From a checkpoint of a small mixture-of-experts model trained on Wikipedia: 4 picks a token, a variant of Muon for the experts.
Below are experts of layer 4 (counted from 0) of a mixture-of-experts language model. Rows are named router (the router's row for the expert), gate (a neuron's input weights, with its number), up (a neuron's input weights, with its number), down (a neuron's output weights, with its number) and show model dimensions 0-191. Each number is 500 + 40 x the weight over its row's rms, rounded and kept within 0 to 999. Numbers have three digits each.
After each expert's rows: "comes after" lists some tokens at least twice as common just before its tokens as in all text. This comes from a sample of Wikipedia text that the model never trained on. Tokens count by the router's weight.

# expert 76
router:509535528519486517436490493537527469473529568435530449473459437472529485560484513565489514540528552439508455541427544437526563488546484557524535484484455510552561585537537523592492471537556427494472463523503474464472546444534509499459546537479563455516539528492444449404487457501426492530576566562428500447505528407516520448491493435515489450498533450501486489522459508482509449483507481529522472553513481492478529540501584502481516460470546582464527570487445529471560490511422522484497513529512495448538455515511569506493493590491505477444471573555522492521536492471525489550
gate0:496446493434506518509538487538524484423485553527529489605509566556513482506522503492490555464432497590477521488583493622442499500564533519533527508412432470595497550549475484539469580512492535469536458485595439492443500530470499508492538472530497514549442477465564565489519504461465501512483465508476513395487535474545489534507416452544460502509486441522503525511490460515464522530501445490523468512493458455504453544507463458570562511514491523548464521490470531500593508546542456505470505533412556467499444469476455491478515470519441474513562475524472434489485455474533523547
up0:470522494478508510586523531526547548439496588560428509551478472515499471513466487501474462503475505524542505508528498545474565453527542597496560531552460464560497528493515528517552429469522531488560543474570440513524495506449489557493514517438485431471449459498486441498468576449404502512536499474555540481547542438498552481496530496508574531513445477580525500545486552572495556500497489578477510531524507515482430484521481445493528512429446442415487470516517526559492503511554514523522495473483529512459552419450468488512524452543516507427599524479505522432502489549453576547
down0:442461619501428501503488528452494493499507546509481521499524516504527490577436541454495527583440485561489462527455501505476504462530521500517423507515383531559493545493545479525536453458561509517491580437483483537462483525466491508491478517492492460497498475509519541509467548467538594490540491558476562454489535448489505479517521533512521508528457510561575527484505577565454562554499509510509442500506410539485582501527390420479515497419515508497568520521494512456541493500498555526583528390504495485465522465527569556477483556453512549544512482467457514496490525480436511520
comes after: " in", "|", "In", " In", " the", " September"

# expert 35
router:483461501542526494469491469499475528492455530407522459539431511449454497576555485576445444504532434498484507572448520433554515528547548534509495526468440540479505554491472480582477473523529447467417425579531470546489494506541530501479508510468432496486488540496476494399523491486441452517487554568484584456539527454473542492477439494524517462441488508551543456453494572514472490461510544528490523534486453429533445521544597521499506511467483568474527504382488473490536544553484521454460508505535534482479482558491530480470500510457507521493434535590508529436533482465487538550
gate0:438494484459566427501531476501467513509529452516568560497444464436498465472544447527499456441509531510476511537527494447551520483490544555519489527507500462469571551474449463494569487531460578531514475460520453482562513479473421485435400523515473574469530543454446479552495472544425475469488518508441537503465483517528567475485551465487424557488483544495514523508594493490555429523508496516472540489504493479445476507592586484477522470511501428502525443492460446485440471530484519495465532603535525423525514501477522437512523564415446552473506543501521475468523499476529417519
up0:574548510502429485464467482535474488587491556499514489508596479573499513492454479516500552500552448472493489570549452517454437597527422483480455555462494529476367496524530485513447465398460505495456523505512541496476511557560498511458500512444526521495454495538502470522509497498544457556535488498459446412559509483447454532465454496510500441562525450537454453454483563443460585503491505517486582496531514493516533508515441509482448449491478528418526551501463564521541504459516447507505505481485456513516480504492450494503491449554433516473450529441438524428527451475500460475
down0:511464589460457565453467488502480494517490570530514480514466492572497518561545548530505560463454464525527469464519524507458519467469442508480481526572480467422529457493537514502416567510466455484493510554493486523552544547470447497512468489520522459456492510548478497486527503514521450518465423502483516545554521505557408504479452513489568436474509518563525546443461556460434566481515500534483509455510540479540445479443435439553585487586513448464464486511459488481540499470558477517521507483398532575435504514568490417526476492477533412546466510449479529503483508575424514476
comes after: " United", " the", " New", " of", " in", " South"

# expert 113
router:500545520430478450486438507560538527565497443551550490549411458529542599553533491492493483582428500485462474504478528465528556474540501552547527560501473517449427500491516488572485477562479403504472443456513526502498544468514577473421543489509429522528570537525512501443447475503483517575516516520430521547435488467526523493522480479535521523469492473492491478455472549457555566542485547516512504529530491475499524469542492527416518499454447576510515553480520436450507506468505521551525552490601480517459459551482538523571532491542552483534446484523513544488526525472511579565
gate0:507453508494477447536553533597593497456527497490484483524462471528430461484490533570479497563445431534466546539538481555542495539516476502484444456389490458448464486444477515505505569503575491514470544463494437515526502488498543432475489514464478499543452500485477422465433505587553466573546482436509521547528472472488527479498483501428517542541424518478503499414493480421552475506469545508503514464525535452485455519519496496514555496483534423551504470473442511554520435554515488571444560464485449447486535468445516427490452481463530505534475478495580539504513551484511479576
up0:623569463531463501446471507446515457476515487534484526512464502556495460530513464536534483525555512519476548457511520462447495577490476505476482534540438516567473506438510508535539441516452566481488469512560476520472572440546494487581487535452549463476451461464575579495498510518503500576475539470501452478510443502517488553512512494509472510472562475474550489474564465527535532471488503493514481489491462472488444505543421451561474427515619457553564509500469514484480547420453472466526500474455427506482429442455452522515442497546583488493508514510401498535483525414460498474
down0:539511507499495473486501537501559471553525556546431474451512545535463444471492492539466475535531482456423460494451502482531591542588506465580424487499519559453532555472453491542508474511541503509514435583500530530515492436526476473493466500449544488492481427527612472529524551547509503502469493470544531552529532454492489427481566445533492475483445477498587489511470541482517544511451477548566529559513528479445481432532523558541506459440526509476491535537477570453467496506556483444511511456466495546477565469550407590458436513481438523529465467521497440477428520519519514524
comes after: "-", "\n", " one", " List", " Preceded", "==See"

# expert 111
router:474574483596462512464591482518487445542540523490534453509475479478456524524532474518411436532482481500528489479458468479513481524514420517456480490563474455460486508418499492535480438473576465486444493539521488559488564491523484532488516514527455567495430545483489507458494500531457463519540487512570529538476466470481521480478438446455496484593459504504537465531524516538531593543511463481525479521549462474512404466479543470600508483542558586452459497477489464476496480521436544489426483572510493468498458554561531528520466481563510510567375491516485520557522548489553543520
gate0:538546495513498524500504491489500523544415530489486496517526516466554574490514489435510483443524555479568485590480569523442505503529542480448540490463477504549519484470431502510525489491553443556492519497471501497425553519479518520432527493509509515569490475537537462487557459495436478481537491559534457457502517502503514568463418478537540442496467406524460460454478587498489530466527490505435490540488560514421514433571511499545465508517539451519487502480503481392445471498509561487565469467510486570464434415478603539540493537544432474503545484548451418542538512493572527513
up0:566518515511531421445494426486522565508516549525462493514436483492520440495491546482474458484485540443484479454507519457534535489535563570545508437489477520505485530508522561531465478390525460461446465474549477415567527582528514503597519503453437501595504590513552468517460560531493534499459428496545480496562507533506494465490499428536478559489416485496529577569511499498522483503538560492469495503515507600471483523475502495519572510549408494533519550514505501469530538491491476481539492450511518502513570459542419516495482510514473494542536433535527505438548432476512517564
down0:472496497519479523520521441483539449472537508478549527572529482473510527464488454484531500569463446516501502467545531471463434457530508480524506532464453507522557489555485486557484522535614500497512538472525513561518440505453529578492549499554505523501550486533523562469509435482535440496465516550528539472474467504521525475443405563498477599453413514540462514480559420495532540510564523504523426430485465514492537535555548463464490529441572452498440490476463470487481487556495528495494519555470436456492564447510566440478460435518436482475520472563516469421493584521460562449
comes after: " in", ",", " of", " United", " from", "|"

# expert 60
router:532542468440562564484467473462531424549469588505573545520471469517455481552419502522472495548491474502533480488502535476505546454583475535504510519518455496493504544445525401620517504443527467483525471559535426457499549492484475508475507509527482507465461519489504503441520478467374461469451475528553564575552487478522523515528519462517572524432468515544503486495512586523505543469512533496570472555507448482494471472492477523526486482493507579549547526491507501488468524546487536501437420507510480421509369491554521556505495505499529544558499556549547543480522537475494505539
gate0:491559503530477520475567478527465462520513457518523519526561453517497490474517453471515534450505489511568565491477475576516571454532546471488463520494522536515492479416504544440495521522512504407522447451609510522510587480487465517479497483572475486479520568506440491507520517509407490484566517462495524563482531472530482484445496471566561562424434446438503484543556561526480529486457489521489494541494534479539432518488472555410480529563522529441448479618497484451551501521477469507494499550489541569541510425507515453499408536524541499500448533462475485458484497527575451537
up0:409535518537519546502540402568537530467545475471475444507486509497508536426453466451502454471591472480471449502441461541498576443493511483585443431539508580497540561464517472561483499545486529488432537482495453479468536538505509560502541454510482490486523557550478531421495477483496443520548521526552524492562567527501571501454482447437476543485508539539500575511421452462441479496473509495476500518523473490465497569489461502468417504492387514449555538569531422490541464444531483522487417502473547506511515499492516513519480490523529495601455477504536493522490462487485539499
down0:443472561512523518511482473525554455449458551526521471507444496447493505457464504506505519478475506409526521513511464500440436517446588441513443490442502504525460520506478511489598522531583505496544473434512476437548488431478468538500536513479523493484517556589505473521579425479560500478405468552431565505541426528510552501518476474487540536482461533548460475569488464508475518533520502540586519456505455517468571494475462531501381494493549484506543509445502551522539574476471490519526488529473585551483437439493561530506504465472492547445467520553452550507454488510496490558
comes after: " |", "\n", ".", "s.", "|---|---|---|---|---|---|", "|---|---|---|"

# expert 30
router:465513444510531529464463489480445447513563531527536521497469471519532546536485474487555491608501438519463488524449500470470515455604472547492413525460415531517464496504498473522524456500551528490468531543544509504501558508615503510443547508519524483479464554487495517411464479482423478562467539517482580547546476482534577411436480489438526498541543523570530510555545526574545493489552456520472447534470505479487529487546516446493575508513442487498471489455510444523481461568483510455519470531572496437504451498485543447481475514528448491503514495518528529538602480439484565550
gate0:589473507457474453510510543420565492487548453469479468431559481433455508530479511486534465469405351433559562515520485504483425515493494487553488458540469472530470542589517543519450535490526479460511502617459491480508584560537496508420512558490518595528505561519510522473558477432467489580528481536507532480451526483504455506517501485544448496491502496489492485497532525564467502512454519518500500455479497553582537468531472549461496440514483543478502525555512461521501487490491545456512531523478491474534571480492519515529492530453514463467496387474510467504473585470506548467
up0:488508474577441440544430436537488480588510456505449517500420522482537457542480469468529519434534484505479503502460506467554363472504451528552488530493464454505541503453545459441506479526472541492513528495491398510554526508599556509549518561458531477535462472479453453430485524422483528571472475516490485541503548476466530446540556487489473447444481540516505509470499481501492476521505521512418426485445486485621501526507483444455448527496427468507583565488488555511532524518563536437515508451525460496464559488510567510488530530492490560467522463506465498483520508522524548542
down0:444452524487460476548564504492508472458439534493470585483539492500552524496499451496538421529610477562468525486473488527527505501527489511529442507498478483457480505504387507491540479447487590544524495624544538530520485477475491424584491540489545483504532452525474580527509470489468485512557577466560535549544533487532501438535570484502471535458411440540457416421541497492535490477400508492512473469528464548462545477468487510491490528475442563501502501451439490505601487541483527496556472462454475485508533476572486521492498547512451508515490495493535504556478441550518505517
comes after: " H", " L", " B", " W", " K", " D"

# expert 118
router:458506495522487478504544440529485443649516527417500519506470474457419549546438481503462499520485482520539536573481549477524455514532497554474458484445435527513464485441449505531469478455492460520447519510532438532445544454520605486526559507499494470550473556482452524453488505471492506493531547505477533443516562423497480442458495482482533546453459519575501491482558550530473556461462530450539544568491513410474465514518517466517517458540541501524479541444576525519508546563523502520488502504517545530530449479498543539534491525440534473527426566593470569566522548524529511534
gate0:515486533491541492510481512473375491556505507488471597444470452521451465495500463560513435480508487514567534570523507501485474509503522540551525499370494535540498517558510494518524505468536508457500518447516549417422559504545545527545570498501524495522471437532496470487505477436436446505427455508474507527522493496438575470498512543452489515464489506579488491466484415514501460492452524461509521499431538465498537528474509492492494480515515446443532594394481531542499514528520419417506474467547495531543506470509480533483517461443436467480480524537520565598513544504458415500
up0:479490500413516491453497465535469515503516496502499543448516511494522543437520504501539447455488414544515459474481420566499497468487507527490503445565493485456595492490549503447439525570478455481407519508463492521461469536534497540485509464524454494494570472513508489492500528460460528557426531520551550572467484582449518439480496502573544444505513484495441512534517454461472475522498444480465550447528464537500509492469518569438484448533511406431544491428492466467475535514538416480443528502520526450542434485560525435583538568570521531451522552511502556519517516482578535449
down0:516496469533508521520447475461473496456585537528454414550496477565492494499419529472518481459471436550478520584503429465491442501525469477484448549536509452472477477450489506492516551486575541518460518498516546491464509625472500509558431461566520517457503513469490521445480467460451516531492496409502506579503536547469517510475466574478487459501496550503535449472529510518504467445482432511441456506516585457558522461478506523459550485487499488445437504537485496617457453558560533458446576474485571510519464470509482469481555425540451480492470469458532501534571507500507575477
comes after: "-", " the", " of", " in", ":", "|"

# expert 34
router:462568483587470512464585476528479445540541522493532444507481485476474519539535468512413446534481490506519493476461470474501469517515422530455489493564476455458485517416497484528475444470585457488451499539521487563489554490533487535489521514532456568501435544480488507460500506536460477521541483507577537524477466457481528478472439451450511490586459524499539464530533514534531592553511463479536472529543464466507406460484538470589507485550572585451449495477486456475500481523440546490433479568511495474497445550558537526525466466563510508569385488520486528558523546497552549520
gate0:520454521540534554563518517503455514543485534475573524469468497536507445489462491570502451498484531473491492509459547471450505430533496495489538480484491543508583551519450455480490490526460507429508553494515499497483456443517469532503501472407538476556456613496524506542507548576476523537436529476476446456543485439533547538499472497470434521565457514509481484563475581476465515459552451531426519526452505501506451572486467454492485514594433505529540408563469535464526441551451583550462470441529553528527473496501507501453529527451471434462539505532513579456481489474585496466
up0:493464508536491522510476454567550499473444489499486507499491476488434529438422484552492439510516511543494546541483531441537465545485490420494453523531547485540542480491487488482469433499440498537504478509495535544580432514483541458490465371536532484471508516587435528478507516492458520467469506491519522456494473522588539458425538554483553473585495495498481574560443549498420535448563540468498547520443469522591489511485471522504488504524493564570504535472590493591439506485424502459547510433475538509500545475475551522500564534513512505465477495496505489488415516433515489427
down0:513499527511514567476527466479417564430566506483567557452555465478545483524426512528439451515484479432518493468499484535494533460517504472482505476508454481527468497555549493432481541499501519468489501432530500496522491476522530450521490482476494536485514580574515458515492513525567478471338512469452561575488445515451603498496502452545543513512439510469484542534531451495561509451515560526459474517519542463466530540491548456534477465484441500504522517585472498483437520458455474483474510473583472475499435530546562490527503456447406461510427514473556478452524505486591485527
comes after: " the", " of", " one", " to", " by", ","

# expert 82
router:480527464485566515469476468560458470517526535555503491527493492460475529495520532482481461612496438504482533533382534435520497469646503519531467566453439520538492523458483459495530517445457502495494521528552476487510505433552516458444525488627488535515478602517485550454537455522426484491493533480452523585514508481547533404438541488493506456522469518566514496519551547513586497467510420491479429559462481479511508504498549479465516469459501490462491537500489491545542493542479504454494487540595461492531453527524574482500515530489482447502531462515553516492567536465492524539
gate0:461516462513443504559481488432525513514426476516471509515473470503503577526560558518446501539541441486398501497449507563456515510514436464522584484460501552571470448547526494483583484522513491428525494491532486466510488446460461441454566543591593454458490464538492459511518507493482499467458522482462505527468521561462455397468467487526576392476535556470512441539527513570562505457544437469434490491543487514564473443456465487546516456511473473451516474530494511525515459505493464490530569544542535506441431476502457469527500508482533467552481493537497498557511531467484507431
up0:487493473522421548527476511586537487516549507527500507500531466589519501470472500424541494540546521486474486500488507435523513396542493551511447545408507579486464467498554445462511513499425463533554501504502483497500400468500501472489492532554543490493504511444448483464514584498461497484527488516513508420567581516524481520486486483503439504417489526558494511470503509467564510427511522531523473582439499466510435514481466471487426503421521435532447481490426486545517509443492572487508479545427447440468462546512489488566506571472516530538498484498487451442434428567458486457
down0:458551425502448540478409497510522574506582615527505444455539500496492455505553526458541503436524526535485561482531545454446494463480455446588536506408503544474556523518485488505501479507483493480580518502560431490524472458589542429519558487524592516528507532524493444466517535490494486454495483499464525482481560503455481530484448476497488502493530482523475542501471460516453544494475548456462479556454482430514448536493502441441470464505476530565479434489488505476478473457523410533550541465452488534459439446538404514489448492504502471498456528421526494483423532491456536454
comes after: " P", " L", " R", " V", " C", " S"

# expert 73
router:474571483595466510464590479519485443534540519494534457510484481476458518542535478507409436531477479506526483476463458477515486526511426524452477491563484453463483513416500490530475438468573472482452495536526487558490562490523486532487517517525456573492425547485493505464503502529460466517547485512569525536477468472481518484474441449458502482599465509501541460535522519537534593548508467481530484530544458473512404467481539470599509485547559587448457492475492459477496476523434548491426483567504495471498463557556530530517464478564504510571375492509482523557527546493556540514
gate0:495539468545483482517474498483507562529427486494554472536455554467475471491501502605429489530543511552539474467469467474461458481472501501355480503512531453470493517549520531513494500506515506427428497530471407554474510450515571533463500498518419514538480579493541515500536574565514502568449521525469499525473526494463556603486437476445523491509509541569479435542525552520493500561528534491534455542536438526496421513434557544529509586437470480528516518544511545468469517582504548541556447504526530594493482501548537468496524488521504463521466502548467542498468473506479553481
up0:549475469455500547528502452512495470483513549526552475466475487524493451509395511377498472447603460522454525470472475402503477486431512446482551483482523505491476505481497425466557527498519491524474458494419494431555528495510484541426456441556457522542469484572457588488521502489419552483493550471468491538522523590473479497523491441616464507510517462517492560536521480475478452542506494509449525495492503490523452504437437596443476474486462425559534487512559564530550505514445462510525549538418533459493464501503489463578498513482515509481466472478506461495520537505516538490
down0:503476471514515482458534455441480490472506520435516463467579415520481468519484490404483505445508517566516470494507475478550585525439434472498465504481459523546536498512463541518469485491490530470474465474493532481485538518557543503525581546473516421553569547432487449514460478516455447568439500614545515439506506415462445541493458583474581471490451529517411541479455476531456478465440533532520463485420474458453459555518491487494528463518507540470472414464463502463484556446485468412529554530482455541505549546548519497462442518453533462492475536460523470502493491522479513487
comes after: " |", " In", " MF", " Democratic", " hold", " Turnout"

# expert 58
router:514524528542513546458508488504522492521487586557578415529468502493471511541472489526502515555503476556522495472518504447545459445578437527552526464532501441539460550427522461558506452428540487476518442542551486481468559411550451534522494537490512471545439507549446436460529496449422478507446456513478512525498485503567485500387472434520538499569551505544489489467506540449459591520465521502522490553547498483486487488456473513578443496513552552451526465509506536486462458518530494531471497513535474434498401505561548519445463509440533555566518472543484515561544529509526553524
gate0:530479541502490405535516485531494525504477498552506467462516446501590477486438489519549470555556471508511573440503552461527541519562541534547395451567531553488513563464526469473544512440557492514483448522492447567520501491469481462551482524597491532484489453445516467481472549478490549515529512582466426450545457488520463501546510544454453500510480530626558469555458522472471496449563498481484571516476498450436478550450487519511519465533543465524502521484574489501532436471485532485509541575494498546466483485542520487529458550521522442508470422490538538534566530575515477548
up0:455466432418525447580507484604542542510485444454476542472472481619519523465535498577517468535476461449476483520499428482461508486463506509510505460501468536543513478506538517463492504509557511498484484523569508542568462484580456488502455444499516513566442466541523506510423478470502541512496584493563458505562453518503536510457515549559459548447551529485535439556517449554499505567497558535536484451539509473454432543528509539455507467508481483425518522509451568566500531478536532446493516539483539503428492532541499516508494440504491467531466377492520580535495509509543492437
down0:455518524516512493536528475524456430510454447486560428479547502489453430481466529564513481490460498422451473458483555501528560518437464497596401509542515522491526554461559519453473462527540545451525447497536501497513475476510538481492531513456541480515522531523524616462419457514502491447450484470442493494537532518534528465526502562502530489531519538508571520428477511437483484450450459553545537454494563433503437529487501499504468514501445439548493549575533529482494454477554470607481529417443540530451525476518519527478537459461490489542569496507402515484471478532514469432
comes after: "\n", "==", " ==", "===", " ===", "s=="

# expert 44
router:475576485597470519466590479516489444537539527486528455510493481480461521530533472509408435533480483503522484477458464484513484534520423524455477489563481459459488514417501492531477437466578471486448499535527484561490559488527486526487524514522448569494432541483488505468497500536459466520546481509570526534479465472481522483474441453455507479599459509498541464540522521537533594547511467481529478530545456472514404462481542468594505481542558582451459492475490454476493481523440546490427486564505496465496455553554529535518466477566504514574373494511485518554512544493554545520
gate0:514546477490524486542527467442457489489341506582507470527492498493516499558497499562466462509451487423496461478429489452535513485575454434548520544490502443538489503574540493537563470475488500499529530592491489483457498524458461531504536489499564392514427548568532526575466469391469539561472498473439521525525535539459494472464461562528515504454513460567530493462459459516532554536464582497425544508530495441451523525499511480457479468544476437497522508547563503525522466498481497542503532520532474516416539519473550476472535511498485470535495455497538527528483591522497476519
up0:534560463545560481536460468470471472568455474426495456456501501528492524512455440519433502493575431433544509510588588567483497500503531497506494511521483448462446469442460531509464519452499450440519498522494482477435572558474506545514505491447472494510490481497490512479470507431555515554541479539506510529518537487440482441446500536494510587506450455534401472477461535416546512443512555448569542516497462465465494472531544472492524531484493531491429478467533567510438438453518528567547589491538465608484534498474521540558508491514542443530548558490534535489517543519466474458
down0:525467497443480482521529539467473471439517465550524498498429530534472503488437505502459467451474462412488507516463485489502496550471500455437534435508544505408473458524595454368496547524467532505491514481525548520504511582460490430521514579499495579534503483574521523490539554466478453432526534493513471474515498528451513590525515476531485512525475455629524557483476532458499532514522471484396503511470551520532507551525464434524514514517504531410506502553458509489520462504494413488545497551450541485497543476520490487488493560535509512487515509531549551572599559526551533468
comes after: " |", " It", " (19", "),", " 3:", " 2,"

# expert 84
router:549547453507538523429482436505522463578518578518503503519484441571440489631482463479457450578461530516527509514465518494472563485583451511438530514549398513464493563460467476603489505482489489508530486581506451506508543526519522547470514483534459538453464502513520476463551509560423561525495501488520576571531482451518520522517526442477543557512461523481553466476528562511509553536494514493522502540520506459444457499523508455537564519449463565494538529430496507477521480552454536467503427485490500441480408520551477547556470460527530525529521508532526562537524514444518511537
gate0:505504578544465483493528509465446493432542455531560473477463485435446574485497502509483509443486509467498433524500393531487543565467444483653509468510468456495522505493514502590537422546536573534517495485459541505490511531477502505544497446534458509568542532509496517453453564477466534512499520449512589566509480507486540391567429437470469480503511425452523480412494500505495476440506526531577541600523536543437533552460516478499485489478534545473447563515443436519482500475498549536430500452498497492503492493511524545543485487488521501504502545511515491517557513467495474493
up0:546513484501490513495542500436557474440451537483508446502484510557488536485452517481539437493488537565489567507550485478506476568590471440427466444538435504411562510393493494564476512509430567565521572469479448510484454483526474515421541414482512463561523488506446458521493441471487531545469462507494570552480496464493499483517469425511529478460436550536414525442486508484466517560465455529590510490477543502466432475488455483428526526487533554520500504461467558500473562455474500461514522530535533441448473570482478482442457512504479470503479512514566554544505524531534483490
down0:398512463471525487524536503469499552540506477542557553519519496501459459575459508493569475544552609447488625484551461505486535472505519467440513554522453475518482518512524549467485516466573571561513565534519460535553532510593521532496535498529510469445512506502510472469510528460474428499530548474596537499414509562450539508482463490435482476541549464506545427551499502492459562514489432525541516491512462484533425526540579416480499456488456493548477551435464465486498488509524535521493556510553482467545482540524463423475436519478493450523466527463520531510551452486529515507
comes after: " |", ")", "|---|---|---|---|---|---|", " (0)", "\"", ";"

# expert 15
router:552537526523496468459454429491458529549540517505531512459476414519483466594553512560453502610513421499543502482450485459544470497514497563458444526542441515524468607465440478575515482457482437461445446492512440529512565506511473496446537500556520516487459539537469495437493492489434556504497535564535491515516495426529588438514447508518466536471457581521461514562588521536483486456500489509506468527569516485537504489513505479460488462459503470496476471505553421526544573521487537492470506532524452492494435539560568546517437501490457467512445553498504453496526514443559501519
gate0:483491521498546450486501440545547550474420609534500458477458478544500451489616424620471566559565500532492514477528512506502514478452585490468529549545509422550506500471487472500583490492499542511492503543509522508462532510569442510513512530590464500533484511542478474473502456432440534448440454475587477593512528549480520537518461444530478542486475562523501542518508540542508502493480506502412439492541422445472511480471429493482452456508499526497527458456512455504513509510532453520568500497502434517522501550475479523518486461499456528521476430441492457456449518463510533446
up0:519538539502485462524446490518563532514498463467533461493511488410528543491510508441474528508512518466551367494459545438513530481538542485511567520469465502553507537523481524498448494488465494568462468535489534483524480444491523389587480504536435561525463564511564578523519506534508522431455556452545493475474515490500555542508463409492554473505553447516495477463567464467459504511486514531588474456526508494511495479477487451543487472543551556537506512518484466420501567520432524477504453563521483442491588557558510522477501587556450512470525530517593511501427469470499517470
down0:436536478531499539460545542589474422510529482524427499470515502482476506516439448513455458453458532511407520525563425545555526436502521494502458424517576516556518446539556454469527534456507571494483543415438468518511482455544546504533504536484512504497589482523479547440482506495493508540519541519423475577512520523483460375505530440492508567486534442497489514503538528488485482519532492472470520597444512459486537495496397501471538497478429495448456545460453579513464485543547478526526601454539460500468537538490463532492495457498530517485511485534538473524449520506480487505
comes after: " |", "|", ":", ";", " on", " /"

# expert 25
router:448487473462455501478486488537485464585454520520482476545519428443439562535548461590440437523480518538527490590520476487471427495586455509531425469480407432561482581540538453574498527531495456472505480550512488469521500499547569515489609502524519516554528549530485539500502470525487413500503471512497474531520561480456493472482516500498473479501530539507493469486464499525500452564451434482523458527529544538488519479484472511538528510536542591559552541438534443538480522538509564528512462479465508451480477511527523538437482518512489549491493510537585500533534513384582509537
gate0:514480543519465544495459455516500550577497468540529435558548424409522497496450469471452473551530451570574461515478486480473587500520558512528515518520492522521484488483463525564492498525590473462533446499491529550476544489550500480520529486527498503492529494485459524495464493578442559455446486500629493520511556525447555503555516451452513468476510495503458457530461526514600556440475491445464496560472463524574548519498502441529405451509458518474534500395482452490559514551511482481460508440541461424522470514471475470478438547479503544516542510529504533485531531591521532489
up0:448541481471532523428483418506522545500506516521418455549471480562591572514529505512515443577499568524483532522519416560482433461562458540495482513553524476472543528472512526504500450444567521505520551526475515477472493487501513478562493555487510557479550510425513499550526472465482553513551501506450527471487501504471533574500422452541517535487497504460490516472461506455471591507472456512475503436478488460468509478574482585423565614523474482487534486510516556516457463491523482487560461471487494546509399559549464553538508485542501482461417511529525580527457513503455441471
down0:489503433516463513463511518566478509494480511511426535490562559503533478569479491405544498510514457495477535486498502517505453538569454459524469424510522488468559537484527542440462571491465518555529509453521495500463555543443501480484497472433558552497526484461558624514507462491518496429523458477562442478504516439459540536432541472483534480530601517452431460499525505463501537562499494551524439526574493488492529490478460482503415534550545502567468418601525508551439491500498591428437521521526532527517504527475508511573507505549560472462489445496512474479500533459523472528
comes after: "\n", "|", "\n ", " ", " 4", " medalist(s)"

# expert 85
router:458492518460517564527564417478418508542566477500524507514490472516527586515484504530509536625468475505501498537518447461526537486612536536462529495459438502518490509484482498505526480482436478474451473522546450473497524432562545490458569575562530495546500578527506543416507451445470540525525571446492471543516505465531558410430483465469500475517506510528519532440595531502508493472562493493503430558489535426478510486491489472509556513501479461494509524507476510543504468574511506520535454553545538457519419483485496555487512476531485483527541466521561517569543532421568519546
gate0:455469483533563468484489425492450513538504471506472489463469535428503468444500487543544489483526449474504543551490498491501478556551525453513477530490506470456495507488551504542508413410471501546451510520522502529546536597517502503531493567506483487529506443527419585564453405440458526494555511494539523499468500503442444514546456506517532540428522456503467481487498491426503496531425452542526466471527555473457531438506380543487537434470535496521447503489537463467581437518470507496455504441456527561538522462487491540500465508616409516503493480439506530538468551570486491542
up0:477461493494472514505479439430531490466545517470515453501471505462427534447449500502446473516527455476510460496543479493512520468430495500420447453458437537414478529457550495528372537539539472528486559520498521530464538503452441560512458487512519467467516475540577564473440479487488519483477426513525502496446483521529496506566526548462467499442446497564484510504495504555509532563568436486444461539521482456444567453497504497563516447440542520586522503445515416506508467474440512535438538500462509559454496530544589541517548508530523435480439431454503519514479472555566473479
down0:487485455471373544553495475496540528497468544505538517549492409575445485467500514477504560534460509501508538425475525557479496504463479515523574526531531487480544462483424529434490474598536468532575481460513534490481481453517525441510470487451535448514533470482444468421610544563457519460510431522489505410529522442449508484461529500504474464557436608548484432536461463513520501518529583468525527479495534533453541473500516460527472500522474452490537470465524442480425505518488519523555488547459530488506444496534486487511547472520499466375502521535527473446517532485509515507
comes after: " C", " P", " D", " F", " T", " c"

# expert 116
router:472569484595469512461593488522484440536537522491527453510478479474463525535533476513413436530481480504526488476461464483514483528530426522453479490559488455465481513418500487525474441471578462480447494542529483559491563491520484532490518513525459574495432553480491506467499504532460463520543485511571528534476464472479523479480442445455497488597463509503542457534526516534531591544508466480532480538545458477514403464480539472598508483548564585451459494476490457478496478526436546492427484568507496472494465553553531533517465475566511507572378495511484520556530545490554545518
gate0:602520499506500521501502508565505499498494461395581463471513469579513512486545504527461534544548530589469508511510478461491537504562511454520519456464530423480511460508527444448514455450518488442502513502540528505498504579536489488492603573513533496541485511530516503513517496532536487394544455498438540532467435429591492469485492544464497505521535481485534473484552535563448460525446455558505475402470562450470450449475585471463500519590588506498503490488473500508512490474477416485507493490480489554535483520545445451448420454472459473588530498493481511514541533465498509491
up0:481514481454528522403566523487543498531501476523515510451463489438550558465469519528504526513494523430487480518497448633477478467472501513468538546533512508492462603530506541487446462515462549485581475484538501491493458573549510506515435548560493527484586538491541437402561525514470515539518521445545471496550480541498517453504470456504435481503482417515544496474505482428599510590455500539544496529541548493523474544516540507410476504464530501535468448471520468505505491509512503485511473488411596478526476550583454476503519523434501515566450497411487506507508540481467467505
down0:479456447511535489504506525497496510452474529504545473458439493545515524514536464508506425529484500435520517497528444537502441489565485468467540509531566575491495474502486488480394487439473510451552544433568477479543466502504437452535447480539412482560493481498417510595472528564520476478558534471495525509486526457494431434622516482457465605506470529483522496499524465548516524493474472477429489477480456470482537471554463467463521471569454477532501560550470535485456503501469512528523512484484522519499430515561509466516474622434406483588506471508521521494515582511543494489
comes after: "\n", " at", " and", " United", " D", " he"